Experts of a small language model.
Experts: 4 picks a token, a sigmoid router.
Training: a variant of Muon for the experts, 446M tokens.
Below are experts of layer 5 (counted from 0) of a mixture-of-experts language model. Rows are named router (the router's row for the expert), down (a neuron's output weights, with its number) and show model dimensions 64-127. Each number is 200 + 40 x the weight over its row's rms, rounded and kept within 0 to 999.
After each expert's rows: a language model's description of what the expert responds to. This comes from a sample of Wikipedia text that the model never trained on.

# expert 13
router,170,129,164,161,226,210,212,201,169,265,248,186,183,198,170,200,235,194,168,161,196,144,231,251,193,179,181,294,159,193,233,148,201,168,179,271,163,245,189,172,207,258,189,194,296,178,203,191,314,263,157,179,226,181,208,206,198,214,306,249,191,240,229,214
down0,166,137,129,267,170,238,206,182,205,130,220,264,239,117,213,195,137,218,205,165,236,242,254,209,226,222,219,201,268,219,183,217,146,149,257,246,213,211,210,237,236,182,154,172,298,191,246,216,142,196,198,136,231,123,200,147,203,235,276,173,208,151,227,225
down1,207,198,120,161,211,187,279,143,226,158,234,297,250,236,194,221,237,159,182,253,182,240,175,138,115,150,120,222,161,216,112,223,192,198,186,128,259,161,213,215,215,150,156,246,218,171,103,255,196,166,235,237,271,157,340,148,171,127,193,178,186,230,216,176
down2,262,183,158,154,137,162,254,159,218,217,191,185,235,171,256,261,177,166,192,256,225,146,213,245,205,222,206,218,208,192,228,212,205,145,148,140,178,220,182,189,285,235,82,246,191,197,228,108,239,224,150,218,139,196,271,236,203,194,213,235,215,166,182,178
down3,297,213,215,247,179,219,166,172,233,294,219,218,219,195,198,203,215,162,198,137,229,207,81,159,116,198,200,232,158,169,223,237,159,206,179,125,207,191,248,164,169,163,255,210,171,182,209,224,199,219,271,241,215,203,210,159,191,261,217,136,133,243,209,172
down4,177,150,153,180,241,214,212,154,156,157,161,160,272,214,277,218,239,147,182,198,140,243,144,274,179,251,181,180,209,165,156,219,260,228,228,166,191,191,243,193,122,158,191,200,246,194,280,182,202,272,127,215,147,202,262,189,238,220,198,246,160,234,237,215
Word-internal consonant endings. Word-final or mid-word pieces ending in consonant clusters like nt, ct, ept, ight, e.g. tale-nt-ed, artifa-ct-s, overs-ight.

# expert 17
router,208,221,149,234,225,119,241,160,193,183,207,224,215,163,215,244,191,300,222,123,224,178,184,246,226,212,192,156,238,193,174,151,243,209,150,208,264,231,208,194,213,172,180,228,296,210,232,256,160,186,203,144,253,197,154,207,194,239,259,195,210,200,201,214
down0,177,215,192,200,234,234,195,191,171,139,204,261,171,152,258,141,189,182,159,228,232,232,238,168,218,188,284,207,192,231,216,195,181,175,167,167,141,209,220,254,241,214,188,152,219,149,312,182,180,228,177,118,208,204,139,155,173,219,193,222,201,196,202,232
down1,274,167,195,244,176,127,193,133,197,175,231,146,204,193,240,202,186,186,193,185,233,253,200,159,216,228,208,188,236,176,177,230,182,230,182,205,164,245,148,274,209,209,160,241,215,280,279,280,175,190,236,171,264,159,191,257,165,239,257,206,129,129,205,209
down2,157,211,188,252,167,230,261,197,138,130,169,225,144,180,170,189,188,294,158,241,259,183,253,226,229,213,119,204,171,187,230,139,258,174,189,191,196,116,162,142,181,228,259,206,174,170,170,182,159,166,145,117,218,199,243,232,219,282,227,231,186,194,210,172
down3,187,235,134,250,183,222,170,193,183,204,231,167,172,221,220,177,198,252,165,120,158,274,121,185,199,254,207,203,89,123,170,203,192,140,231,246,171,185,201,216,212,212,160,260,91,76,192,120,260,223,151,234,178,163,199,188,204,220,181,193,176,179,142,199
down4,226,218,128,162,244,227,174,257,232,125,225,263,214,184,187,193,237,174,212,201,127,243,203,278,173,129,192,243,136,230,166,193,202,210,222,201,196,257,200,147,242,184,133,135,136,168,201,226,176,194,209,277,265,220,165,205,170,194,174,136,198,242,261,134
Contractions and short fragments. Contraction endings after apostrophes, as in You're, It's, and short word pieces in titles, names and song lists, e.g. Says, Telltale.

# expert 55
router,172,174,185,231,243,120,180,159,227,192,245,218,220,217,198,227,164,231,208,101,208,161,131,302,227,190,152,189,197,191,188,156,230,157,223,200,219,196,177,154,203,269,182,197,254,189,336,231,169,219,239,94,227,192,272,243,226,249,214,242,223,231,227,178
down0,203,213,166,114,176,208,226,225,135,197,236,244,206,178,160,241,263,204,169,211,253,193,247,146,225,180,155,177,228,268,194,204,162,127,173,186,211,171,243,203,240,204,204,150,188,244,128,179,246,177,176,209,182,190,175,181,271,232,235,220,185,182,244,206
down1,175,243,133,261,196,155,207,201,188,224,122,202,203,188,148,197,164,170,243,181,216,197,240,168,244,186,168,208,163,169,157,131,215,275,154,236,142,192,197,195,179,177,173,205,193,208,194,238,181,170,239,186,222,145,148,242,237,226,208,199,190,255,209,278
down2,160,160,190,157,165,211,257,125,159,233,156,200,211,176,311,221,183,188,172,223,194,267,197,251,160,207,223,213,228,170,159,184,188,225,249,300,199,140,263,239,198,195,206,125,175,234,197,243,245,286,259,139,188,204,217,154,167,145,227,209,176,237,255,174
down3,179,168,157,193,197,184,228,207,255,159,220,196,205,192,154,187,191,197,204,230,230,174,166,163,168,210,258,228,130,182,239,154,212,170,173,189,172,166,185,173,167,211,215,147,242,243,182,234,148,219,194,193,219,240,276,149,135,161,240,245,205,173,255,180
down4,250,247,168,129,252,196,244,169,215,239,284,154,190,177,212,137,252,214,200,238,129,193,191,174,157,219,168,254,156,201,256,170,228,255,180,170,207,201,154,209,203,237,237,172,212,205,223,184,262,230,150,232,161,202,230,235,188,228,194,247,167,324,192,163
Non-Latin script bytes. Byte pieces of Chinese, Japanese, Thai and Cyrillic text, plus some romanized foreign name pieces like Wat-ana-be, Horom-ush-iro.

# expert 59
router,111,209,235,234,223,162,263,124,216,263,184,191,152,215,153,238,160,207,293,195,221,166,188,289,206,232,191,172,180,257,197,162,203,140,188,231,249,260,177,165,133,251,253,200,237,203,219,144,120,179,183,146,254,143,243,228,170,246,189,186,217,202,262,272
down0,227,220,158,250,183,143,170,162,184,213,154,204,206,184,100,195,187,174,154,237,203,197,191,222,201,210,128,227,213,225,208,181,221,261,284,229,175,184,176,193,190,184,173,235,88,190,85,256,221,253,266,223,97,233,162,185,237,115,271,238,141,181,204,243
down1,242,153,220,158,166,189,200,187,166,210,256,261,213,246,223,267,200,210,190,287,313,184,177,272,208,212,165,218,256,224,252,269,235,252,195,245,192,162,180,220,149,188,115,207,182,194,102,178,166,240,152,192,220,176,186,229,184,192,156,178,170,172,194,230
down2,166,186,250,161,203,105,259,261,191,192,210,152,198,176,222,245,180,161,265,194,206,256,245,229,230,181,219,203,202,163,118,226,215,181,187,183,168,255,212,237,236,219,289,203,136,231,216,223,174,209,178,129,191,178,188,176,202,197,175,131,79,172,280,189
down3,210,224,138,200,160,182,113,208,115,317,199,208,109,161,113,174,194,197,182,184,210,242,138,234,182,285,103,186,185,195,193,215,198,255,227,239,277,217,223,188,136,190,206,167,203,203,198,281,212,232,183,198,190,191,190,161,169,272,144,290,174,293,170,175
down4,200,240,164,156,249,207,218,191,132,214,220,183,189,170,202,233,233,136,154,187,221,243,258,163,180,181,246,270,179,212,270,289,116,163,177,210,252,184,195,206,152,183,134,271,184,113,179,207,141,212,138,182,140,266,281,211,181,229,237,253,225,241,178,266
Romance-like syllables. Open syllables like na, la, da, va inside Latin species names and long words, e.g. mercenaria, assassinated, controllable.

# expert 46
router,196,144,172,247,219,109,148,139,267,195,245,208,194,258,221,232,232,251,261,127,184,164,177,291,225,235,156,218,237,242,165,144,284,194,191,197,266,238,168,193,190,221,236,164,247,194,254,181,143,159,208,106,255,159,217,296,225,214,176,186,245,177,194,238
down0,175,198,156,209,188,230,187,140,211,192,167,240,221,192,173,166,243,270,196,220,190,235,280,194,174,253,147,104,163,139,260,310,135,228,151,244,189,176,218,190,122,141,251,183,150,256,204,245,219,208,199,182,238,192,179,172,180,213,300,195,204,225,266,195
down1,194,201,151,222,193,254,288,211,194,187,204,181,205,190,207,206,270,174,150,181,231,218,213,160,260,267,180,266,162,178,148,199,144,191,232,254,211,228,204,240,202,154,221,126,248,155,216,214,216,275,218,146,209,226,165,124,134,215,193,240,199,130,208,192
down2,168,251,184,133,248,164,195,209,175,197,223,215,205,205,180,197,177,284,190,216,204,210,210,191,256,227,182,167,247,266,200,220,185,168,158,154,273,181,160,285,192,196,191,222,250,199,216,179,161,241,205,213,188,181,230,250,155,104,160,207,178,132,288,228
down3,132,158,188,246,201,191,209,157,144,146,187,221,187,219,223,138,196,176,259,252,201,173,163,215,209,209,307,199,176,152,192,213,218,210,242,252,225,215,165,200,230,225,225,166,136,168,149,217,247,234,194,136,116,186,198,137,144,196,222,217,204,97,189,207
down4,323,117,222,144,255,185,219,168,167,180,197,166,185,166,209,212,195,175,181,299,162,259,180,213,183,242,239,270,172,242,103,155,206,243,210,230,205,189,166,149,217,226,187,182,126,198,139,216,230,181,167,213,177,128,195,200,204,221,200,209,277,178,153,185
Continuation bytes in foreign text. Continuation bytes and second letters inside Cyrillic, Japanese, Devanagari and Greek words, plus stray letters and subscripts in tables and formulas.

# expert 57
router,222,131,248,215,198,195,215,179,236,211,262,179,218,176,190,248,207,263,204,134,222,149,207,339,229,245,149,187,188,190,182,117,216,206,202,250,136,202,185,137,179,226,197,188,236,181,209,219,197,208,218,122,201,236,223,252,165,185,221,236,179,177,256,202
down0,154,241,212,269,204,263,198,174,222,257,173,227,248,155,200,198,196,163,215,173,248,263,207,231,200,161,204,218,137,179,230,173,228,211,217,232,189,200,159,217,190,196,209,125,168,235,214,115,213,198,216,170,192,192,147,233,190,231,115,191,231,160,224,163
down1,160,225,194,239,156,223,218,182,215,249,174,215,224,238,193,120,157,266,183,259,147,155,161,145,292,194,209,201,211,123,174,155,177,184,246,224,249,174,202,199,192,267,161,257,204,221,199,239,203,147,162,129,235,157,239,275,167,127,222,241,216,228,191,199
down2,152,242,166,208,186,172,225,157,166,273,166,168,178,282,201,206,194,279,208,225,210,212,146,132,210,224,196,131,198,126,137,119,181,251,191,161,161,163,178,135,233,178,234,194,178,188,260,218,211,194,245,232,169,183,146,226,212,234,259,198,169,281,232,178
down3,226,196,201,172,156,196,192,223,229,97,221,133,204,207,180,163,162,162,233,199,208,207,181,184,209,168,241,251,178,189,257,133,164,251,142,98,255,283,189,178,245,204,156,147,124,186,303,224,236,189,191,199,219,215,206,245,199,208,220,226,196,156,211,154
down4,227,236,205,180,115,243,203,207,141,233,239,214,191,258,198,217,148,180,158,175,162,176,211,211,233,191,212,287,171,80,262,162,228,216,198,183,192,243,234,221,185,231,150,206,197,140,229,233,142,265,129,200,200,253,233,171,115,214,226,188,167,183,186,214
Compass directions. Compass-direction words and regional names in geographic text, such as north, southeast, Western, coast, North in Northfield.

# expert 22
router,146,167,231,220,159,220,175,128,201,224,263,218,196,150,179,286,235,170,216,128,127,170,125,244,232,198,160,176,215,193,199,210,287,218,260,201,194,246,188,191,161,198,184,122,257,220,224,122,228,231,167,180,230,241,312,283,226,225,223,262,211,159,245,256
down0,254,165,114,177,200,140,235,138,165,193,237,216,194,229,218,204,180,168,220,171,203,137,223,184,250,161,229,234,264,191,220,235,205,181,136,208,164,275,176,195,199,171,196,203,223,187,223,169,199,219,179,106,234,219,235,227,198,218,191,235,295,81,245,172
down1,136,125,210,194,159,158,221,247,216,210,227,196,163,216,179,240,229,153,176,71,247,176,227,261,192,154,128,128,155,203,238,188,171,138,212,218,285,184,269,232,174,186,217,157,244,188,226,205,132,201,259,130,188,145,205,205,180,149,161,189,238,238,179,206
down2,212,179,210,187,210,190,156,211,210,183,189,164,184,306,216,155,213,205,296,222,247,227,162,167,235,206,224,253,223,67,229,165,205,231,102,188,266,234,211,196,193,194,186,227,108,210,211,263,216,237,194,298,187,187,137,157,171,125,205,143,206,210,227,169
down3,127,217,176,239,269,168,206,220,249,209,201,211,250,104,231,188,163,181,234,259,182,236,211,187,211,169,271,119,219,219,228,176,197,239,172,113,217,199,180,181,176,224,235,233,179,280,197,148,214,176,234,217,198,168,248,193,222,232,257,189,159,258,211,169
down4,210,142,198,236,245,234,217,176,173,155,221,184,105,228,212,280,164,209,185,264,182,195,204,185,172,208,236,168,243,254,197,238,188,246,202,170,262,234,224,245,168,196,194,130,219,129,128,241,180,243,166,210,189,182,139,211,237,207,273,187,227,188,144,227
Adjective suffix pieces. Adjective-forming suffixes such as -ic, -tic, -ical, -ual, -ular, plus words like national, special, military, as in systematic, ethnic, judicial.

# expert 54
router,164,191,216,246,183,209,202,204,249,285,224,163,221,164,183,205,249,245,257,153,145,193,229,216,205,201,204,202,229,159,179,135,254,174,273,235,226,265,215,133,171,191,182,136,324,231,223,248,222,233,154,105,236,191,228,251,178,214,236,208,209,163,226,251
down0,162,185,189,168,120,125,249,228,220,217,221,183,216,191,232,293,230,211,206,185,190,156,150,232,241,269,217,212,213,163,212,231,258,181,101,192,163,240,203,167,159,171,173,214,137,245,201,185,207,146,142,155,232,103,144,268,232,253,180,257,246,257,158,221
down1,200,180,168,236,184,193,184,144,144,184,200,135,284,226,127,189,238,218,218,234,234,182,226,118,192,226,195,173,131,183,211,291,260,236,198,230,214,223,218,244,224,225,232,202,200,209,203,214,196,224,204,145,189,283,191,179,216,159,191,102,265,115,136,184
down2,161,170,191,89,135,195,254,224,176,200,247,281,148,260,182,160,185,176,214,168,175,166,266,152,264,201,177,253,154,185,260,225,157,185,179,189,212,241,133,286,251,200,194,231,275,190,187,190,167,238,226,149,213,229,172,130,202,238,169,242,183,247,163,173
down3,186,201,206,224,132,220,251,298,225,180,229,173,125,218,190,229,227,208,189,115,167,147,205,254,160,178,252,198,209,234,192,189,242,144,172,197,217,237,231,190,206,186,256,211,175,293,191,132,121,264,189,198,197,216,131,180,213,195,165,209,200,200,224,139
down4,167,254,228,79,207,280,135,154,194,171,144,197,140,200,227,153,209,234,204,165,223,223,218,163,193,188,195,155,254,108,203,240,195,160,177,244,228,149,144,212,216,230,185,214,234,203,191,231,223,235,183,216,128,148,206,146,184,245,250,225,167,220,259,186
Mid-word syllables in names. Middle syllables of names and rare words after short starts like Em, Ad, Ak, such as Emmy, Adrian, mathematics, Uyghur.

# expert 23
router,178,226,213,243,158,137,173,172,294,185,227,211,175,189,223,241,164,276,201,193,186,167,177,283,204,278,177,241,155,191,174,194,290,163,218,267,215,225,142,149,192,180,209,216,228,222,213,223,158,226,127,164,315,217,245,236,167,154,182,203,210,211,196,221
down0,233,198,168,182,197,221,219,261,177,143,191,138,212,130,206,256,140,282,184,119,246,240,214,265,159,243,190,229,97,264,288,176,174,183,242,237,178,163,116,148,246,220,146,205,183,273,238,203,228,185,169,180,183,227,214,199,181,165,146,213,229,207,178,273
down1,217,183,130,237,189,133,164,183,220,136,197,264,193,195,201,170,206,131,216,238,250,179,193,206,234,159,167,217,201,204,215,217,99,245,214,220,205,169,132,262,188,147,243,109,220,190,198,199,84,253,237,265,280,219,167,126,230,212,165,123,151,210,195,158
down2,206,213,157,204,240,168,229,204,212,251,193,182,203,266,203,158,223,272,199,197,236,158,289,209,232,258,183,236,171,233,196,193,225,196,123,229,158,242,140,212,172,155,151,204,248,215,234,165,212,165,127,177,214,167,191,253,200,139,161,137,179,195,236,208
down3,157,222,195,175,177,160,177,184,169,252,210,195,266,247,223,237,154,252,193,147,227,223,193,162,198,227,222,190,191,197,225,179,244,227,228,201,162,193,227,142,167,281,194,291,152,201,180,202,163,303,154,150,227,187,160,225,209,196,93,159,248,144,230,220
down4,191,216,243,168,222,208,174,195,215,169,195,123,202,194,232,145,205,158,246,136,246,221,215,167,108,203,206,216,178,193,238,200,158,227,200,130,254,160,219,281,240,188,169,190,309,171,211,217,185,171,139,258,273,207,213,231,177,183,255,208,178,217,134,229
German and umlaut pieces. Umlaut letters and word pieces inside German, Scandinavian and other European names and places, e.g. Dagebüll, Wehrmacht, Helmholtz.

# expert 19
router,193,203,195,227,205,147,248,150,167,214,261,182,206,173,178,240,237,224,263,211,193,190,198,271,233,184,176,232,157,154,269,127,171,202,227,231,182,231,194,212,168,214,189,194,217,208,237,177,202,183,176,205,262,216,248,194,218,182,224,223,233,147,302,216
down0,233,285,263,211,203,181,179,210,187,212,196,230,220,113,184,234,195,216,236,249,254,135,178,283,196,197,244,236,268,174,191,195,167,236,166,227,168,215,252,228,189,214,167,144,176,169,195,175,150,264,197,175,209,103,312,185,223,201,220,211,248,148,144,172
down1,133,235,242,142,174,187,221,257,240,217,200,257,208,174,168,178,162,129,259,238,193,246,219,282,186,149,242,222,208,242,262,244,174,204,244,206,197,198,192,216,164,256,221,103,156,263,228,196,207,161,171,183,288,212,215,141,198,159,222,281,203,256,128,161
down2,285,260,153,216,228,208,169,129,148,178,176,236,187,186,211,249,170,220,152,206,287,213,197,184,222,200,268,270,208,158,173,151,178,276,187,177,198,139,180,191,157,211,237,236,233,256,173,203,166,219,185,243,282,152,218,213,234,144,171,160,225,186,231,213
down3,170,191,212,209,192,189,268,243,203,251,214,167,250,204,184,262,162,206,229,203,183,265,213,226,161,171,138,205,195,219,179,228,176,163,214,142,203,174,160,215,152,192,181,196,233,145,197,205,239,177,203,259,229,101,133,263,187,144,191,218,191,180,219,263
down4,205,238,241,264,200,196,249,145,195,131,210,223,187,277,169,224,133,171,236,165,194,159,228,191,174,191,134,154,235,149,185,163,228,266,118,156,164,215,185,243,197,217,192,238,212,225,163,189,212,150,202,234,239,81,240,201,245,214,159,240,225,234,193,149
Determiner after preposition. The word the, sometimes his, its or their, right after prepositions or verbs like of, to, on, approved.

# expert 51
router,164,164,165,179,143,135,184,194,163,204,185,232,167,228,195,221,279,242,174,170,246,130,230,205,280,269,215,267,228,195,189,166,223,249,225,234,273,204,200,137,174,238,228,204,223,230,222,228,233,146,169,147,211,191,176,306,188,225,227,266,175,181,224,244
down0,175,233,159,202,138,224,210,229,180,154,139,191,199,205,254,163,240,220,334,198,193,171,220,238,238,256,205,219,209,248,155,169,212,243,174,101,201,179,123,246,189,158,220,179,237,192,269,216,188,162,211,132,191,189,227,213,204,269,135,252,254,266,159,150
down1,206,197,234,196,258,201,213,232,133,226,205,119,229,182,172,173,210,185,165,213,236,170,175,292,151,186,137,150,230,163,197,165,194,234,244,224,183,271,246,215,249,205,270,195,201,153,131,211,271,309,221,144,215,172,194,231,166,198,248,215,205,172,184,196
down2,217,173,264,209,227,204,176,156,175,281,237,247,200,229,261,161,109,176,166,158,296,207,279,166,234,195,182,239,187,241,175,220,174,237,261,169,188,253,181,117,245,201,242,224,172,184,157,190,151,227,207,197,253,177,225,220,273,204,227,160,236,87,191,156
down3,198,168,281,228,198,200,207,150,223,231,221,180,160,215,188,262,99,144,98,232,245,227,111,129,212,191,197,221,220,155,197,266,232,252,193,195,213,245,273,151,163,219,176,243,216,187,190,203,245,198,160,223,201,276,185,225,228,182,225,156,182,236,231,167
down4,206,152,136,168,235,201,225,148,196,180,233,220,132,189,257,162,217,221,203,285,202,185,185,170,188,164,213,262,258,143,173,210,194,150,232,215,177,220,191,192,210,194,235,256,266,120,214,147,138,286,319,162,167,215,138,220,184,241,168,194,225,218,164,215
Time and era nouns. Nouns for time spans and eras after the, his or this, such as century, years, period, decade, era, 1990s.

# expert 33
router,175,225,233,206,181,182,235,167,211,205,272,242,220,194,148,268,246,254,226,226,211,203,145,221,208,232,143,230,246,143,198,169,220,187,166,230,193,207,133,114,164,223,241,228,285,260,185,205,154,204,238,134,169,201,220,267,196,201,194,231,213,220,231,257
down2,179,223,177,216,252,283,187,187,187,254,169,219,194,138,249,200,146,197,201,247,241,246,162,307,140,191,157,203,169,217,154,265,261,191,219,243,251,189,158,204,301,277,119,170,214,237,192,244,229,207,198,195,236,140,209,191,183,208,176,212,205,124,225,197
down3,189,161,178,179,219,135,298,151,180,241,289,158,249,171,203,211,197,196,211,248,197,250,184,178,186,160,185,201,248,156,201,192,220,230,229,171,119,157,226,289,162,197,270,197,213,219,203,180,224,208,258,188,170,251,138,169,222,235,168,196,189,141,204,163
down4,189,201,202,199,175,151,199,126,179,227,264,189,206,170,256,180,115,241,260,244,190,224,184,143,178,178,229,167,151,197,208,173,168,231,210,268,127,214,197,281,208,215,200,149,168,246,226,261,251,181,200,169,245,248,132,261,193,205,200,250,257,236,193,266
down5,211,146,199,200,159,128,206,182,192,232,188,233,180,213,256,190,169,221,277,236,196,218,244,123,271,224,170,208,243,245,227,200,216,205,199,230,152,196,160,296,185,243,175,172,208,222,188,192,166,204,212,220,216,276,192,220,292,225,249,132,155,172,206,296
down6,155,230,220,194,205,169,198,176,132,315,224,213,221,191,127,132,176,215,177,180,162,227,245,88,200,228,172,206,211,244,139,217,252,204,169,118,153,196,250,214,137,203,197,150,262,237,208,204,205,257,135,162,196,225,161,145,188,276,195,135,187,220,242,210
Place-name endings. Final pieces of place and proper names, especially English town suffixes such as -shire, -ville, -ford, -burg, Bright-on.

# expert 38
router,155,145,242,230,199,173,192,188,215,233,215,153,222,229,186,204,206,265,179,187,241,185,220,264,233,194,200,186,222,237,235,167,294,192,247,190,242,321,195,203,219,174,230,206,217,200,248,193,247,196,194,140,225,119,216,210,218,225,172,189,129,253,224,177
down2,183,177,191,216,198,212,146,193,228,182,216,182,269,233,204,190,202,266,126,206,243,184,223,206,125,222,200,190,241,167,185,190,209,193,183,207,159,231,194,128,177,202,213,216,191,253,252,202,266,169,146,237,221,239,238,153,189,226,98,124,181,192,214,226
down3,125,189,201,133,86,186,170,244,206,229,249,295,196,169,179,214,166,142,240,178,176,221,212,194,155,211,228,225,154,160,206,292,252,188,185,151,217,206,254,161,230,264,115,205,146,220,241,155,179,170,155,182,222,214,277,192,260,269,247,253,175,229,237,206
down4,246,177,238,194,238,243,204,265,162,267,199,197,177,189,225,214,158,254,151,195,200,261,174,190,165,174,181,234,178,181,189,189,216,215,171,131,262,134,238,271,236,143,248,150,193,133,251,256,214,175,192,149,195,204,208,225,171,135,169,201,255,206,265,241
down5,168,167,214,220,170,207,157,269,213,159,143,221,247,152,271,245,203,144,252,220,248,275,151,155,215,134,158,164,219,156,166,173,250,180,189,226,191,115,203,179,235,182,226,209,279,204,206,226,177,139,195,186,160,172,245,242,160,160,186,146,249,174,122,206
down6,263,295,239,204,137,177,179,201,203,154,208,259,196,141,111,209,183,126,217,143,207,253,261,202,222,197,232,182,254,191,170,223,168,221,179,182,235,221,143,270,246,165,187,211,198,189,195,156,133,165,147,142,199,191,192,161,242,235,204,258,236,229,221,219
Mid-word t pieces. Short pieces containing t, such as t, it, at or ts, that end or continue a word, such as ne-t, sal-t, Revol-t.

# expert 40
router,184,208,151,225,246,158,205,185,259,203,214,229,195,206,179,259,225,183,269,173,199,196,158,233,176,197,201,232,152,210,245,151,229,229,198,205,209,178,111,154,104,211,261,234,229,225,274,196,280,151,185,170,223,242,228,223,167,239,306,263,137,193,264,263
down0,211,223,283,255,154,184,207,203,240,178,272,150,214,146,161,177,185,235,260,175,234,223,226,230,159,207,197,208,200,182,167,169,159,190,262,231,235,228,176,223,227,139,195,189,186,181,213,200,137,234,210,113,184,163,149,254,190,153,188,252,213,188,258,258
down1,241,228,202,185,183,251,225,190,208,143,296,177,229,183,174,219,183,220,202,147,197,160,136,279,208,162,186,208,215,135,191,276,183,182,126,149,186,204,296,231,194,150,140,191,212,175,230,175,206,193,242,131,197,155,225,193,278,168,179,195,133,167,180,188
down2,109,209,236,247,215,245,198,201,207,217,182,170,181,164,236,142,179,230,236,130,214,282,190,298,189,219,230,183,161,276,174,181,186,97,208,226,195,129,245,248,192,140,158,260,188,236,222,204,192,223,264,155,256,183,175,225,137,178,256,210,222,211,176,147
down3,249,216,192,175,183,209,190,193,284,162,202,187,155,173,226,146,199,196,132,190,235,265,162,122,177,170,217,218,206,171,190,144,177,246,214,197,184,219,183,177,237,167,216,180,269,194,200,122,300,200,204,225,144,312,254,241,186,273,192,178,266,184,210,214
down4,188,174,192,236,204,262,207,230,300,195,131,188,214,180,152,107,218,207,170,154,275,166,199,221,248,143,233,202,207,162,168,242,99,207,193,201,243,173,222,270,154,191,251,212,186,197,249,239,181,188,254,174,179,138,181,214,99,165,187,200,186,283,140,233
Adverbs and gradable adjectives. Degree words and adjectives after is, as or a, plus the -ly suffix, such as more, well, close, known, affectionately.

# expert 11
router,101,135,209,282,172,191,224,204,252,210,193,209,169,193,125,249,257,210,210,149,189,174,130,184,227,200,199,232,206,201,221,122,207,137,246,182,182,207,213,154,170,210,189,242,239,220,251,173,250,246,197,179,195,159,191,275,145,191,206,239,197,174,152,275
down0,212,263,231,163,158,251,251,205,225,256,177,162,241,245,60,229,185,184,231,257,129,248,213,202,231,181,196,218,215,142,220,181,185,241,189,206,137,170,222,195,155,234,152,163,140,144,203,211,157,203,173,111,163,248,189,220,136,143,251,200,162,258,230,226
down1,169,192,173,227,118,190,123,158,189,218,129,215,339,208,167,228,212,145,190,217,256,205,196,147,220,273,137,196,209,245,245,216,161,190,249,243,179,168,242,207,155,189,217,192,241,159,209,151,186,250,188,252,167,228,200,242,180,171,123,234,188,199,226,183
down2,243,134,239,185,249,275,172,204,105,238,180,225,193,186,226,177,210,178,173,202,172,211,183,176,176,207,222,191,207,144,207,217,279,291,176,180,253,175,253,128,184,291,172,126,216,229,277,142,206,148,182,228,235,259,238,144,238,189,174,196,184,178,208,227
down3,172,205,209,288,248,195,233,185,256,198,159,163,178,238,162,231,226,135,228,183,182,243,205,191,226,179,183,130,162,288,236,224,213,150,205,216,145,197,216,203,242,175,243,168,256,258,186,204,279,211,173,172,196,181,166,265,203,191,203,208,217,224,185,190
down4,211,172,170,254,249,230,259,181,162,146,164,210,193,178,211,187,203,249,229,199,198,232,241,135,236,190,225,188,225,214,159,191,258,212,194,238,206,233,194,220,251,192,138,235,234,178,185,160,187,204,139,232,214,248,183,252,194,229,230,251,189,238,116,168
Sentence-ending periods. Full stops ending a sentence, plus other closers like ?, !, ; and line breaks, typically before The, He, It.

# expert 2
router,176,157,226,202,146,169,216,202,196,232,193,203,171,187,206,263,191,259,261,152,194,190,163,209,200,214,142,178,199,207,175,154,199,161,237,177,248,251,178,96,185,263,189,183,283,232,236,229,176,232,206,164,194,248,248,275,154,240,197,201,184,204,257,174
down0,279,204,152,127,192,174,204,163,205,122,183,170,210,296,183,256,202,185,213,217,228,209,252,204,190,137,180,175,193,168,188,202,211,201,205,194,218,160,187,210,235,166,212,233,223,131,197,214,149,156,244,235,259,214,259,242,174,252,213,191,113,253,122,261
down1,198,211,242,218,143,184,199,247,166,221,180,192,152,184,237,209,209,240,171,158,215,154,183,171,164,183,302,153,238,214,112,125,140,238,222,168,156,255,232,205,220,210,165,247,201,208,202,198,130,231,196,170,144,150,165,194,219,222,141,189,172,204,163,202
down2,229,169,185,183,163,249,151,278,128,206,220,233,200,183,152,200,274,185,181,204,179,258,185,191,242,165,178,136,178,191,208,166,207,232,246,218,138,195,238,130,198,267,177,277,195,244,167,254,233,203,160,154,172,194,152,241,232,166,214,181,149,222,133,179
down3,161,177,204,205,156,205,164,218,267,156,176,178,206,222,232,222,174,204,234,164,214,130,145,225,116,199,173,144,229,188,186,205,225,293,167,227,141,181,168,193,163,175,193,238,256,186,188,185,229,204,141,209,131,172,180,247,218,180,156,201,76,205,211,194
down4,197,207,221,232,196,174,213,208,195,238,206,215,231,150,150,229,207,150,201,214,220,220,294,293,163,185,158,233,185,250,240,215,188,213,135,186,287,217,205,139,162,185,131,174,186,251,208,106,213,197,204,202,233,237,246,134,265,282,128,192,221,172,142,193
Name-ending syllables. Vowel-final word pieces ending foreign or personal names, especially Japanese, Indian and other non-English ones, such as Tak-ada, Kath-ai, Mi-to.

# expert 42
router,195,135,191,188,167,244,198,236,194,201,198,275,184,196,190,237,244,230,221,169,193,202,158,316,218,193,188,172,194,142,191,110,232,193,312,222,193,272,118,188,138,195,179,143,305,202,189,214,150,228,215,160,231,147,220,265,201,226,204,215,223,226,171,207
down0,240,247,224,181,189,202,255,147,192,284,152,204,185,190,251,182,150,165,219,144,243,197,183,200,194,133,171,179,224,159,178,247,229,182,229,268,205,159,192,218,267,166,220,225,171,236,109,214,193,230,214,171,181,181,259,205,201,250,142,217,273,196,232,225
down1,206,233,192,203,194,146,225,122,250,209,197,198,191,144,217,181,226,158,220,208,235,225,195,226,263,225,174,144,162,204,132,180,306,249,146,173,270,227,201,186,248,225,124,232,179,252,233,203,172,219,203,172,125,124,274,168,263,267,172,181,271,226,243,204
down2,225,260,205,201,183,265,170,179,164,151,208,208,189,212,264,191,236,153,136,182,175,247,170,137,206,146,220,199,239,212,229,200,167,143,221,215,247,206,280,254,254,201,210,192,188,185,181,209,215,249,215,243,197,148,243,213,295,186,248,164,162,154,235,179
down3,281,220,154,207,225,172,195,213,202,188,233,186,153,174,249,192,199,182,164,206,221,139,250,231,120,230,173,189,179,257,309,199,207,117,152,192,260,224,175,248,185,191,188,157,164,166,238,276,164,186,163,150,144,262,285,199,245,216,175,173,235,203,174,139
down4,283,213,184,216,190,155,201,169,171,244,242,175,162,170,261,232,204,172,184,181,143,212,291,176,236,169,235,223,161,166,189,238,164,269,288,188,182,213,152,245,206,229,227,170,190,203,261,263,319,175,175,134,183,220,246,213,169,222,222,227,140,189,213,227
Name-ending suffix pieces. Word-final pieces of surnames and words such as man, er, ler, ner, mann, as in Friedman, catheter, Permanent, Sulaimaniya.